{"n_layer": 13, "d_model": 512, "n_experts": 32, "experts_per_token": 2, "d_expert": 192, "d_shared_expert": 0, "activation": "swiglu", "moe_layers": [0, 1, 2, 3, 4, 5, 6, 7, 8, 9, 10, 11, 12], "router_score": "sigmoid", "normalize_top_k": true, "routed_scale": 1.5, "balance_loss": 0.00685, "balance_bias": false, "init_std_router": 0.0216, "lr_router": 0.000793, "vocab_size": 14290, "norm": "rmsnorm", "norm_eps": 1e-06, "tie_embeddings": false, "optimizer": "muon_variant", "lr": 0.0117, "beta1": 0.95, "grad_clip": 0.5, "batch_tokens": 131072, "seq_len": 384, "train_tokens": 578800000, "steps": 4416, "dataset": "wikipedia_en"}
Below are experts of layer 5 (counted from 0) of a mixture-of-experts language model. Rows are named router (the router's row for the expert), down (a neuron's output weights, with its number) and show model dimensions 0-127. Each number is 50 + 15 x the weight over its row's rms, rounded and kept within 0 to 99.
After each expert's rows: "comes before" lists some tokens at least twice as common just after its tokens as in all text. This comes from a sample of Wikipedia text that the model never trained on. Tokens count by the router's weight.

# expert 14
router:22 61 48 57 23 59 89 57 48 36 36 46 54 53 27 51 63 73 34 69 23 67 61 69 63 36 59 57 53 36 59 58 42 45 46 37 68 60 59 22 59 29 42 52 43 53 28 37 58 54 45 06 74 47 14 45 36 50 61 67 76 50 70 56 55 34 40 54 57 38 32 43 61 56 61 62 62 63 55 31 33 47 60 68 45 41 52 49 33 51 82 27 98 66 49 70 54 47 51 98 80 49 43 27 40 66 33 30 63 66 61 46 48 71 57 67 67 32 53 62 60 36 49 30 46 71 45 94
down0:56 52 52 40 41 54 59 40 35 50 54 53 74 49 56 30 68 50 61 71 59 59 49 63 54 59 46 43 42 75 51 31 59 52 37 43 52 46 40 60 63 28 47 58 56 75 67 54 28 47 53 39 60 25 44 68 58 49 55 59 56 27 53 67 39 36 53 66 81 06 44 23 34 47 39 57 45 42 59 36 27 29 39 55 20 46 64 47 31 76 45 51 73 35 63 60 43 66 46 32 60 42 78 42 40 50 60 48 47 79 51 79 71 76 54 56 55 71 24 89 52 49 73 43 45 63 40 46
down1:70 68 49 59 49 46 57 77 76 72 49 73 44 49 39 38 37 57 72 52 65 56 48 61 42 36 26 50 49 39 86 45 39 35 48 32 80 72 26 41 33 48 53 57 58 44 32 49 62 75 40 64 25 61 68 60 57 51 76 53 31 67 40 76 77 51 85 66 36 44 51 53 52 47 46 50 25 26 64 39 32 42 48 41 08 31 63 58 53 47 38 60 56 48 68 78 50 56 33 58 60 69 63 64 73 43 41 56 64 67 57 66 49 59 51 27 51 53 54 30 36 51 39 74 71 37 16 59
down2:49 45 45 43 56 38 39 51 55 70 58 53 58 47 24 70 30 49 33 68 25 40 32 70 74 54 66 50 40 74 37 47 45 80 39 47 51 36 44 44 52 60 17 82 37 65 36 41 51 44 40 42 37 65 51 69 69 60 92 66 38 73 58 27 71 75 42 18 34 56 32 45 27 50 42 47 42 20 59 46 54 45 55 49 49 61 31 11 39 58 71 67 67 62 67 46 34 40 47 42 56 53 50 62 45 65 48 58 61 52 21 47 40 57 31 39 83 22 75 38 65 81 49 27 67 73 31 46
down3:37 44 49 33 38 52 58 51 58 45 55 68 76 50 18 31 47 57 42 52 26 63 58 39 97 54 61 40 65 39 72 53 26 67 70 56 84 62 57 31 45 81 60 49 48 51 24 47 59 47 45 55 60 52 81 38 50 80 48 49 39 48 47 37 36 58 34 68 44 65 41 62 42 48 51 57 50 57 37 74 53 59 59 37 34 67 36 39 33 65 30 40 49 28 44 53 50 46 35 57 43 50 38 60 35 53 56 64 37 38 75 58 56 53 56 53 47 57 58 49 41 29 58 54 64 71 56 37
down4:62 44 68 71 27 62 56 46 47 51 38 59 20 60 66 24 21 34 78 58 51 75 22 34 52 57 64 63 27 31 58 47 53 71 31 65 47 24 47 45 87 48 47 56 50 44 03 34 60 49 47 36 26 63 53 47 41 50 13 55 66 19 54 45 66 32 70 24 68 56 31 34 84 51 54 17 58 48 57 75 55 47 43 67 55 38 67 70 57 49 77 63 31 72 38 61 57 57 67 45 29 74 19 22 65 53 43 13 76 41 45 81 62 41 74 78 37 30 22 47 33 49 00 46 58 65 47 69
comes before: " | ", "–", ".", "; ", " |", ", "

# expert 21
router:56 77 56 68 43 28 16 76 41 66 69 57 55 34 38 29 45 83 39 57 47 61 40 41 64 74 20 64 68 37 49 41 50 31 50 20 57 50 52 35 46 47 31 22 06 64 33 26 44 61 82 63 36 43 53 63 63 27 54 76 42 51 53 48 73 46 52 45 49 46 37 79 59 69 42 62 22 32 61 41 56 48 52 57 49 38 71 42 37 63 26 51 54 50 60 55 42 42 59 51 55 52 53 52 37 44 35 33 45 70 55 50 41 50 59 48 68 50 42 85 42 55 55 60 72 29 04 73
down0:30 68 44 40 51 38 45 62 59 41 45 40 54 54 21 56 23 40 47 51 38 51 48 36 35 57 35 66 60 45 55 53 62 52 59 24 50 28 29 44 49 62 53 70 52 17 50 29 72 52 63 36 55 32 52 46 62 58 36 49 43 44 47 26 31 77 41 26 41 47 37 57 27 73 85 34 62 39 53 93 42 36 69 05 42 63 57 67 49 57 55 34 87 40 50 62 63 53 33 38 49 41 81 54 52 67 69 54 34 28 62 09 46 43 72 42 72 65 63 83 72 67 55 52 38 60 51 43
down1:41 24 39 59 68 89 52 43 37 76 29 45 47 34 68 57 40 30 20 84 87 57 65 39 50 48 55 44 53 58 41 54 46 52 79 53 28 65 27 41 32 59 48 39 64 32 56 63 76 58 29 88 43 35 58 67 25 54 66 59 32 47 65 40 82 27 57 53 59 65 34 68 48 49 50 68 66 45 46 36 41 58 43 48 37 54 32 45 56 05 52 53 35 43 38 77 47 69 43 38 60 60 34 46 55 55 37 32 49 36 32 39 70 48 18 53 62 69 67 46 67 54 55 50 34 63 62 62
down2:54 25 37 41 56 69 55 36 38 64 63 52 46 42 53 47 64 60 20 44 47 65 62 53 65 26 59 56 58 42 42 63 43 59 40 55 22 31 67 63 28 23 83 43 54 27 67 59 58 46 57 72 95 57 67 53 54 51 54 23 57 54 54 21 29 29 31 44 53 57 38 39 83 32 34 72 47 57 46 35 54 35 55 65 54 55 49 53 26 72 26 68 36 70 66 40 40 58 62 41 49 67 60 56 45 58 61 51 53 41 45 48 59 57 56 81 52 52 40 39 69 33 32 44 47 76 57 65
down3:43 54 39 67 44 46 56 76 58 62 56 70 48 61 08 30 45 49 47 71 58 29 76 37 59 66 55 63 36 56 86 35 31 64 47 52 38 50 77 72 25 63 45 56 31 43 58 61 46 40 27 49 53 62 49 56 43 41 81 46 56 27 65 32 39 38 92 45 47 43 34 50 40 39 47 64 53 70 42 72 35 36 41 51 60 40 66 55 54 66 59 62 50 66 65 56 15 55 44 26 54 38 63 85 54 54 58 43 44 46 67 44 56 70 48 59 60 60 45 47 41 33 46 46 67 67 43 63
down4:40 40 49 54 52 70 70 35 51 49 60 45 72 34 50 62 56 11 28 39 27 74 51 26 28 61 53 73 69 31 42 46 47 31 38 65 47 44 45 66 48 46 49 65 51 73 21 72 47 60 43 82 63 62 61 74 46 43 68 40 29 56 74 61 20 74 10 49 58 40 45 62 48 32 63 53 60 67 45 54 63 62 64 53 18 29 49 51 60 49 50 40 43 71 59 58 26 58 53 30 44 14 56 62 63 47 56 62 48 41 60 69 73 35 46 55 71 29 63 32 84 48 46 42 50 80 49 31
comes before: " | ", ")", "–", "\n", " |", ":"

# expert 28
router:71 33 49 53 51 58 70 21 65 52 56 52 50 76 63 44 50 62 20 71 29 75 74 69 74 27 60 35 51 52 61 29 19 42 34 63 71 43 58 47 36 20 47 45 40 70 41 46 39 54 72 41 36 30 61 65 59 61 50 59 43 79 54 80 57 47 35 44 58 48 68 54 54 43 68 45 47 56 78 49 59 51 50 57 51 51 56 59 48 43 50 45 54 55 33 58 54 74 64 57 76 46 28 64 36 55 37 38 46 66 73 51 27 49 63 50 58 56 45 54 45 76 45 42 37 30 66 55
down0:39 30 69 52 38 64 52 28 27 39 47 61 53 30 66 60 96 77 71 50 59 46 52 55 25 57 54 54 43 59 39 85 53 56 41 54 31 48 55 50 38 67 34 23 36 29 27 51 52 47 34 21 16 44 61 44 73 60 71 54 38 45 37 63 54 61 48 55 13 54 63 68 54 47 57 59 53 83 60 56 48 90 33 49 57 31 66 40 25 45 52 60 55 46 56 42 38 53 55 34 24 51 22 48 42 53 69 88 48 29 63 53 27 25 67 51 56 28 60 33 42 44 57 48 48 41 28 78
down1:70 13 54 41 58 46 30 45 28 38 30 55 57 59 49 46 78 45 68 53 59 45 73 47 19 62 59 68 44 67 43 58 19 60 58 41 45 69 31 39 44 59 28 06 64 40 71 54 53 42 62 61 53 67 66 42 59 60 17 27 44 43 40 39 44 45 23 53 45 51 39 58 55 61 26 50 32 53 96 54 26 54 61 44 55 45 43 43 49 46 52 57 37 51 56 50 30 40 23 55 67 62 48 49 36 52 38 17 24 57 52 28 75 51 47 29 62 59 41 40 41 68 64 30 41 54 55 54
down2:35 47 48 48 50 69 79 81 09 58 46 47 37 36 18 49 49 16 61 18 68 50 44 59 49 41 54 49 47 49 43 45 74 31 58 22 24 47 45 47 37 80 56 17 63 30 49 44 31 51 74 37 50 45 71 56 37 63 18 24 65 57 70 63 87 63 57 45 54 60 50 59 42 65 66 39 62 60 70 57 57 45 68 47 36 49 56 20 62 67 66 53 61 24 47 75 65 57 72 60 50 41 48 35 67 32 65 47 43 55 33 53 63 42 51 69 88 49 80 44 85 57 56 51 16 47 65 50
down3:40 59 65 57 48 41 43 19 37 60 48 53 84 38 70 38 51 63 54 39 50 30 52 29 53 49 36 28 66 72 66 44 52 43 28 68 50 67 77 47 33 39 40 52 52 43 40 42 21 58 47 53 36 73 43 47 40 64 57 58 53 73 29 52 52 29 45 54 41 50 83 61 73 31 60 72 40 63 50 25 35 23 44 52 56 19 90 57 40 29 63 32 67 47 38 42 68 75 55 41 52 21 76 58 24 46 26 35 44 41 73 61 50 38 50 50 47 60 42 58 36 33 31 61 38 18 69 61
down4:12 62 55 43 60 41 77 36 38 52 50 56 44 48 19 72 84 41 33 53 31 55 45 53 47 71 28 55 76 55 53 41 45 28 21 67 42 46 60 51 60 28 76 64 64 57 56 25 31 68 66 29 54 39 90 50 31 55 79 59 50 72 37 64 70 67 52 79 60 36 50 58 41 31 23 29 32 20 43 55 38 52 71 33 54 45 53 53 48 37 67 28 64 49 75 48 48 56 31 58 81 38 65 62 49 42 49 25 69 31 34 67 39 49 68 32 54 38 54 32 41 40 39 78 48 41 77 47
comes before: "\n", "\n\n", " MP", "andidate | Votes |", " ·", " % |"

# expert 4
router:72 67 80 55 24 62 74 39 41 40 78 63 57 57 14 31 20 57 45 57 26 68 61 47 69 39 43 57 66 46 72 41 35 21 20 41 76 61 66 24 62 38 32 39 41 33 43 28 36 51 62 34 51 42 53 68 60 53 47 69 59 63 54 44 44 42 33 50 34 64 45 55 57 41 77 42 52 36 61 74 35 51 62 59 58 41 64 81 38 63 44 45 78 58 55 70 59 69 74 59 63 30 31 08 43 59 33 36 35 57 86 45 33 57 43 59 63 59 44 54 49 58 61 37 54 49 29 63
down0:74 59 46 45 72 42 64 59 45 30 77 47 48 63 29 42 88 45 56 24 54 63 59 53 27 27 73 51 66 55 50 63 26 49 10 61 49 22 61 49 32 50 54 70 75 47 59 64 65 68 63 75 41 40 60 34 59 33 59 30 51 53 49 62 61 62 71 49 57 36 68 56 45 68 29 67 54 29 41 58 58 79 33 52 48 51 50 58 53 53 26 63 53 34 53 02 52 50 64 58 54 40 58 66 61 60 54 48 43 39 50 30 40 73 51 61 47 54 32 42 55 52 27 56 23 29 41 61
down1:59 56 75 33 40 41 66 54 77 67 55 34 47 43 28 41 47 41 76 38 62 40 43 25 44 47 50 67 74 46 51 24 43 63 53 43 73 49 38 77 56 39 80 61 43 17 37 28 30 41 52 61 48 64 51 54 45 50 47 45 50 66 56 66 41 37 66 45 66 42 79 76 54 47 85 16 53 64 38 78 37 45 36 54 45 42 62 32 11 52 56 57 54 73 43 49 55 54 73 34 61 52 38 60 53 57 37 38 73 41 50 49 55 37 54 36 44 67 48 47 54 71 46 37 56 35 48 51
down2:72 33 33 79 68 40 55 54 61 56 64 42 48 24 34 40 64 59 53 57 50 37 63 57 49 49 54 44 64 40 74 46 45 65 35 67 65 46 41 62 61 65 50 32 39 35 38 63 51 61 57 51 46 73 44 43 63 62 57 66 66 48 42 54 54 74 48 36 50 49 50 53 48 29 79 66 26 48 35 65 13 30 43 29 70 47 40 38 47 32 39 44 49 72 44 70 56 50 55 49 71 35 75 56 36 32 72 66 54 83 67 59 53 40 55 53 54 47 44 65 38 48 21 49 43 29 43 16
down3:27 61 64 66 52 63 38 75 50 56 58 47 51 29 61 71 29 41 59 48 43 29 37 47 41 46 71 46 50 50 50 35 51 52 53 37 67 40 51 68 82 30 36 51 71 70 63 57 59 72 45 72 56 56 40 68 59 23 71 25 64 57 45 33 41 51 64 50 67 42 28 50 78 43 57 44 34 52 37 28 28 75 35 38 65 48 19 54 40 44 43 60 80 91 51 32 32 25 32 44 48 48 51 62 51 50 48 54 51 32 64 50 37 32 67 39 47 60 54 34 70 35 50 58 58 66 64 60
down4:62 68 60 68 48 33 43 57 99 43 37 39 48 42 57 57 40 26 62 44 79 61 57 46 20 47 69 30 51 51 76 64 68 65 40 47 57 23 53 25 48 41 74 54 65 42 44 47 59 57 93 45 30 57 44 65 29 38 60 63 64 45 46 56 74 58 62 51 36 58 61 61 40 27 54 43 48 45 46 44 39 66 51 82 55 56 62 58 59 52 58 48 65 35 56 55 57 72 48 43 61 46 62 41 50 68 37 57 17 36 43 53 49 80 63 51 58 58 67 62 41 69 25 57 33 56 52 46
comes before: "1", "2", " the", " by", " a", " to"

# expert 13
router:53 66 58 57 26 56 78 51 38 44 51 51 61 50 27 24 59 66 34 68 35 65 47 31 71 35 69 67 57 21 62 40 40 39 37 39 66 51 64 41 50 53 52 38 51 41 18 21 63 40 71 28 45 48 57 60 55 59 60 54 60 67 68 61 55 39 47 46 57 45 49 73 57 56 63 53 63 37 60 55 34 38 53 63 71 45 62 61 59 62 33 39 73 32 64 65 51 67 59 63 62 40 47 22 51 51 28 37 30 66 85 43 59 54 47 71 59 36 60 48 65 50 65 46 50 29 32 53
down0:21 57 44 31 67 68 38 55 43 47 58 56 60 30 57 52 61 48 73 53 68 37 42 67 59 59 36 83 58 41 25 39 40 54 61 41 50 61 60 52 46 43 58 65 46 31 48 70 56 41 29 84 48 74 60 45 54 47 46 51 56 52 50 51 66 34 19 80 42 73 63 70 38 66 64 54 22 54 41 41 47 42 49 28 52 42 25 54 57 49 29 48 57 46 65 62 49 63 34 62 70 46 57 59 50 59 32 42 43 56 83 41 34 75 34 54 76 65 78 54 53 40 48 36 26 40 34 53
down1:62 76 45 43 41 44 43 91 35 61 62 69 31 52 46 64 72 56 47 67 24 65 55 39 57 61 36 53 16 84 36 53 55 43 91 46 44 30 51 44 44 33 43 25 73 56 44 60 45 62 86 41 36 35 60 53 55 65 34 41 44 71 25 51 60 56 56 34 74 67 54 46 67 76 28 49 59 56 09 63 46 33 62 51 05 43 49 60 87 52 45 33 38 53 47 55 54 14 59 56 41 61 53 49 43 66 86 51 55 51 64 39 52 61 52 59 64 47 47 24 55 69 36 49 35 64 44 46
down2:71 41 38 59 31 41 56 80 39 58 62 50 74 27 78 57 46 63 71 71 82 56 74 77 68 45 46 33 34 35 52 33 43 42 43 48 32 32 57 66 73 36 57 72 45 39 41 55 34 30 47 53 37 42 68 53 42 09 71 43 66 16 31 57 56 45 43 54 56 62 43 52 31 42 56 58 58 48 52 42 48 48 32 64 32 44 32 53 53 48 26 41 50 71 55 41 31 36 44 53 54 50 28 47 44 48 56 72 44 23 41 68 83 60 67 85 59 53 75 39 47 42 31 26 73 15 41 39
down3:75 48 88 58 49 60 34 63 40 45 50 66 77 69 51 58 64 58 45 37 67 64 39 36 67 54 64 54 41 47 44 51 31 78 50 62 54 57 54 40 37 54 30 60 53 24 31 50 68 48 45 66 52 60 54 40 50 57 86 67 37 43 40 53 39 46 50 51 62 50 71 41 51 42 51 43 39 74 75 36 61 46 53 63 65 27 47 37 55 70 32 47 37 58 62 38 55 45 59 56 45 53 41 36 18 25 55 43 46 40 46 51 41 73 20 50 66 74 55 55 23 41 51 30 84 31 61 22
down4:49 37 56 63 62 74 58 56 59 55 70 51 43 63 66 63 65 60 45 61 58 63 47 49 77 60 59 31 39 61 50 59 58 36 51 54 47 48 50 67 56 43 43 52 05 57 67 68 33 51 37 55 51 62 47 59 50 49 40 73 56 49 59 45 79 63 50 56 77 55 41 36 59 49 17 94 49 80 57 59 55 38 53 68 62 47 28 38 50 68 35 65 57 39 47 28 43 49 31 57 61 41 53 31 74 15 76 39 41 61 11 52 58 74 04 62 37 59 41 58 50 54 31 64 62 46 56 50
comes before: ".", " | ", "\n", " |", "–", ","

# expert 7
router:51 60 59 52 29 63 59 58 46 37 56 45 67 60 48 47 68 88 34 55 46 51 45 48 41 21 54 53 51 27 76 39 53 41 34 39 72 35 99 49 58 52 61 42 26 43 35 08 55 23 76 59 35 36 56 44 79 60 55 46 61 56 49 48 66 23 44 38 41 49 61 87 85 62 47 46 42 40 67 49 19 44 34 55 67 46 76 69 53 54 42 30 67 56 89 68 54 49 64 41 30 27 42 49 41 67 31 46 31 58 74 59 50 21 66 66 54 42 53 61 70 43 75 41 69 30 17 52
down0:32 56 49 57 63 72 71 61 33 77 39 42 50 55 33 45 49 51 51 83 48 17 48 45 45 52 53 45 69 49 33 58 45 41 48 61 53 47 44 28 48 50 63 20 64 32 32 42 46 55 63 50 49 50 38 28 29 48 59 59 66 64 41 70 53 62 52 50 64 63 68 44 37 38 57 27 66 34 70 43 41 89 33 30 51 45 41 44 56 68 55 77 46 79 19 60 42 23 40 42 58 72 51 43 61 47 43 73 57 90 51 58 78 51 59 68 71 43 44 67 58 47 56 54 62 52 53 34
down1:63 49 61 26 54 63 59 34 21 43 53 45 78 23 43 32 45 30 32 53 72 54 47 57 54 47 43 54 42 50 51 78 43 47 38 50 53 48 63 38 78 58 48 74 53 53 72 51 32 51 70 41 61 63 70 67 36 61 26 56 55 50 51 40 49 44 63 76 58 26 53 36 71 40 48 44 67 50 68 34 40 83 65 31 45 55 31 48 34 50 41 36 68 71 53 54 41 50 50 52 56 30 15 49 25 47 33 24 61 55 68 45 51 46 35 49 40 54 60 54 49 47 51 46 71 67 84 46
down2:39 48 74 51 28 41 43 52 50 47 61 36 44 58 88 41 62 67 17 65 44 58 63 39 50 36 64 48 54 43 69 47 45 36 63 41 34 35 60 51 15 52 79 51 26 36 40 33 55 21 82 63 59 57 54 39 32 37 77 63 59 50 38 60 54 39 53 40 42 69 67 49 31 44 56 36 59 30 56 44 53 21 44 50 47 63 43 54 53 59 28 48 74 58 71 55 49 74 52 23 35 43 38 48 65 61 60 42 45 44 64 57 35 41 63 56 46 49 71 63 39 67 71 45 41 41 53 37
down3:57 60 30 54 61 55 43 74 31 73 47 50 32 67 56 58 57 53 02 42 23 49 40 73 63 53 59 64 63 60 30 23 55 54 56 49 51 35 37 46 64 63 59 57 08 55 51 37 71 44 50 48 31 61 67 76 77 53 64 55 52 36 60 39 40 36 50 48 36 47 48 41 46 49 42 61 32 42 65 29 51 27 43 66 37 47 52 77 46 21 59 73 53 46 42 48 50 67 58 61 59 56 28 60 61 56 43 64 45 35 53 22 53 54 39 50 52 35 36 47 20 39 48 77 53 66 31 61
down4:73 26 59 72 40 58 32 26 52 61 34 44 54 32 56 16 61 32 61 27 39 54 45 70 56 49 64 47 16 46 35 26 31 42 56 33 46 65 51 66 57 69 77 36 27 59 47 60 44 55 46 44 40 20 66 41 55 44 75 43 43 60 47 14 70 35 49 58 50 35 55 40 45 55 58 36 48 43 63 72 70 34 30 53 53 15 39 37 79 46 53 48 56 54 38 46 63 64 55 55 66 85 45 50 69 58 47 44 48 57 44 30 65 58 84 47 51 34 41 30 49 57 56 42 31 16 43 79
comes before: "1", "2", "0", "3", "4", "6"

# expert 31
router:41 63 41 51 51 36 53 60 45 57 64 48 56 38 57 44 71 65 42 64 33 39 55 63 85 55 61 35 71 31 53 49 49 57 21 57 66 48 68 14 58 54 64 46 25 51 23 36 55 69 62 56 49 58 26 62 68 66 56 44 46 44 77 50 78 28 53 49 46 32 22 81 36 56 54 70 54 51 77 40 33 58 68 76 49 53 41 68 47 67 33 63 97 41 84 58 78 51 53 53 50 28 43 26 20 40 61 41 57 56 52 53 65 32 58 58 69 51 73 48 62 54 52 47 42 27 39 60
down0:45 59 39 66 84 65 52 51 21 49 72 43 35 32 58 37 50 56 64 38 60 56 74 31 27 54 50 69 55 46 45 69 76 32 60 44 33 55 53 73 49 56 55 72 76 55 51 60 17 63 20 50 59 50 68 42 77 54 84 46 61 28 61 51 66 33 63 51 24 36 42 44 67 55 58 69 03 40 56 73 48 59 62 36 71 82 65 46 62 68 61 44 43 55 44 46 50 54 45 43 61 63 66 62 63 47 52 43 73 52 59 61 50 50 32 49 47 23 38 52 65 13 55 38 42 43 62 22
down1:42 48 51 64 45 22 32 41 66 84 24 20 49 47 62 63 39 57 49 32 42 52 69 40 52 60 28 72 41 52 78 64 78 85 56 57 54 57 48 70 38 41 43 78 49 78 58 37 28 66 49 65 40 51 66 72 41 42 67 41 31 58 48 69 72 45 27 60 45 64 43 60 67 47 61 60 42 39 52 34 60 63 45 60 46 49 46 62 34 27 51 50 59 29 31 64 27 47 22 50 49 40 40 53 78 39 42 56 73 49 56 31 61 65 36 61 65 40 59 66 52 76 43 44 61 29 55 63
down2:53 56 33 45 66 68 53 60 49 36 54 44 58 38 68 22 67 59 22 31 70 70 61 36 50 40 59 65 37 48 51 20 47 49 43 67 65 49 54 44 50 44 85 39 66 37 43 60 35 42 42 57 45 44 41 47 45 47 57 14 46 33 19 56 59 46 41 51 61 45 57 52 54 39 77 10 52 68 79 47 62 51 52 49 67 32 65 59 43 62 58 17 60 41 51 55 23 69 48 56 83 72 14 48 29 31 60 64 56 39 59 60 13 29 45 65 53 39 54 65 41 47 49 34 43 52 47 64
down3:31 27 30 46 75 44 39 50 78 48 49 57 19 79 49 48 44 83 47 63 63 26 75 47 55 57 40 52 48 73 34 55 45 59 70 22 34 75 49 58 38 53 51 76 61 46 61 54 48 66 70 50 57 10 43 35 45 56 62 64 26 44 68 73 52 34 20 40 56 57 43 66 63 39 50 55 51 51 42 74 54 48 55 43 06 65 47 47 19 40 63 59 66 51 26 57 69 53 69 88 77 65 68 54 36 60 56 38 61 34 75 51 30 57 53 56 42 42 48 29 42 43 62 50 50 78 74 56
down4:64 35 36 51 56 33 31 52 51 70 47 30 59 65 52 00 65 61 63 77 55 44 61 49 63 54 44 22 41 46 58 67 53 56 18 50 55 46 65 44 46 49 35 58 30 40 48 30 76 31 64 44 63 63 64 44 51 64 57 63 39 48 56 58 64 27 43 27 55 31 64 72 39 58 28 69 36 75 44 48 54 66 66 52 41 62 35 63 61 32 44 28 59 70 48 35 54 49 57 47 46 69 31 49 59 47 20 75 55 64 62 53 19 73 44 47 45 46 42 48 04 65 30 46 28 42 38 68
comes before: "| ", "-", "|", "- ", "|  |", "- P"

# expert 29
router:64 68 67 59 35 59 73 42 56 31 62 53 50 52 18 36 56 68 24 62 36 64 57 33 64 35 57 51 50 33 69 35 50 38 23 28 75 50 58 32 43 40 48 33 35 48 23 28 70 44 81 17 54 43 30 67 58 51 61 55 55 65 61 68 64 27 44 37 34 43 66 63 65 62 63 48 46 32 63 47 55 45 51 62 53 44 59 62 70 54 29 29 79 45 63 54 57 66 58 64 61 39 37 21 34 51 32 40 32 55 79 56 49 33 51 67 63 45 59 72 64 57 55 42 57 44 45 57
down0:51 29 89 40 20 43 30 62 26 48 55 34 36 86 46 56 46 58 70 44 47 54 67 65 50 63 45 55 28 56 46 62 72 62 31 47 57 73 18 64 34 73 66 62 57 57 52 53 77 67 37 48 49 50 51 33 78 35 53 39 53 43 37 61 33 18 45 64 07 61 48 75 56 33 52 40 24 40 04 57 52 33 50 50 63 29 64 52 28 36 48 43 50 43 66 29 41 55 43 50 55 43 47 39 70 38 52 67 65 53 64 75 38 35 58 48 61 72 41 70 36 24 74 35 49 50 47 37
down1:58 18 46 27 72 58 45 56 61 64 40 39 65 81 43 18 33 64 52 50 49 50 32 71 45 40 67 57 57 71 69 43 50 57 54 38 36 80 29 46 67 52 62 52 46 56 64 42 65 40 55 59 67 51 72 70 48 54 32 52 40 70 42 35 40 48 72 35 82 57 52 65 32 69 52 63 50 41 55 60 50 59 64 40 20 40 73 34 53 19 57 34 59 43 64 43 89 54 52 48 42 41 54 43 79 38 36 51 47 46 65 62 33 18 58 60 69 58 40 44 63 23 40 51 70 59 48 58
down2:57 38 73 70 82 56 37 51 58 44 62 44 64 69 83 42 43 41 85 64 55 55 49 29 46 20 58 39 51 24 52 29 51 48 38 74 68 24 58 49 43 50 57 45 56 50 55 20 45 64 62 37 56 37 47 33 64 38 85 70 82 66 52 72 62 54 47 51 53 57 56 68 68 73 63 41 69 83 46 35 58 46 34 69 42 36 62 41 22 63 33 56 35 54 25 52 64 37 33 35 61 26 39 38 47 56 65 55 76 47 60 48 65 43 75 39 41 65 49 66 48 64 66 84 55 50 54 49
down3:44 45 45 59 42 70 61 56 54 53 71 36 35 34 54 50 70 34 33 69 46 34 12 55 58 41 62 53 35 42 40 55 43 43 72 44 63 46 42 28 52 49 53 44 58 49 71 50 62 51 58 23 39 59 76 31 46 59 49 50 54 17 29 31 63 27 49 79 69 40 38 44 42 25 64 35 47 22 48 42 52 39 40 36 34 61 53 70 50 54 68 49 65 37 50 59 34 33 36 53 34 74 56 45 52 54 60 51 55 46 37 27 52 72 34 71 36 58 46 33 21 59 75 45 39 23 33 59
down4:25 43 54 57 61 65 58 71 68 80 44 63 61 47 64 39 75 37 47 68 54 41 33 70 52 83 47 59 37 45 35 44 73 68 48 44 45 51 64 57 46 55 50 50 62 54 47 28 71 59 62 38 47 54 35 50 39 63 52 21 51 35 59 35 49 57 32 62 71 25 46 58 40 72 83 41 55 39 64 73 39 49 54 46 82 58 38 64 48 42 24 42 36 39 37 59 32 17 57 67 61 30 66 64 53 67 39 41 51 53 60 29 70 37 48 60 68 59 44 38 44 44 59 71 49 59 41 54
comes before: "\n\n", "\n", "0", " | ", " The", "–"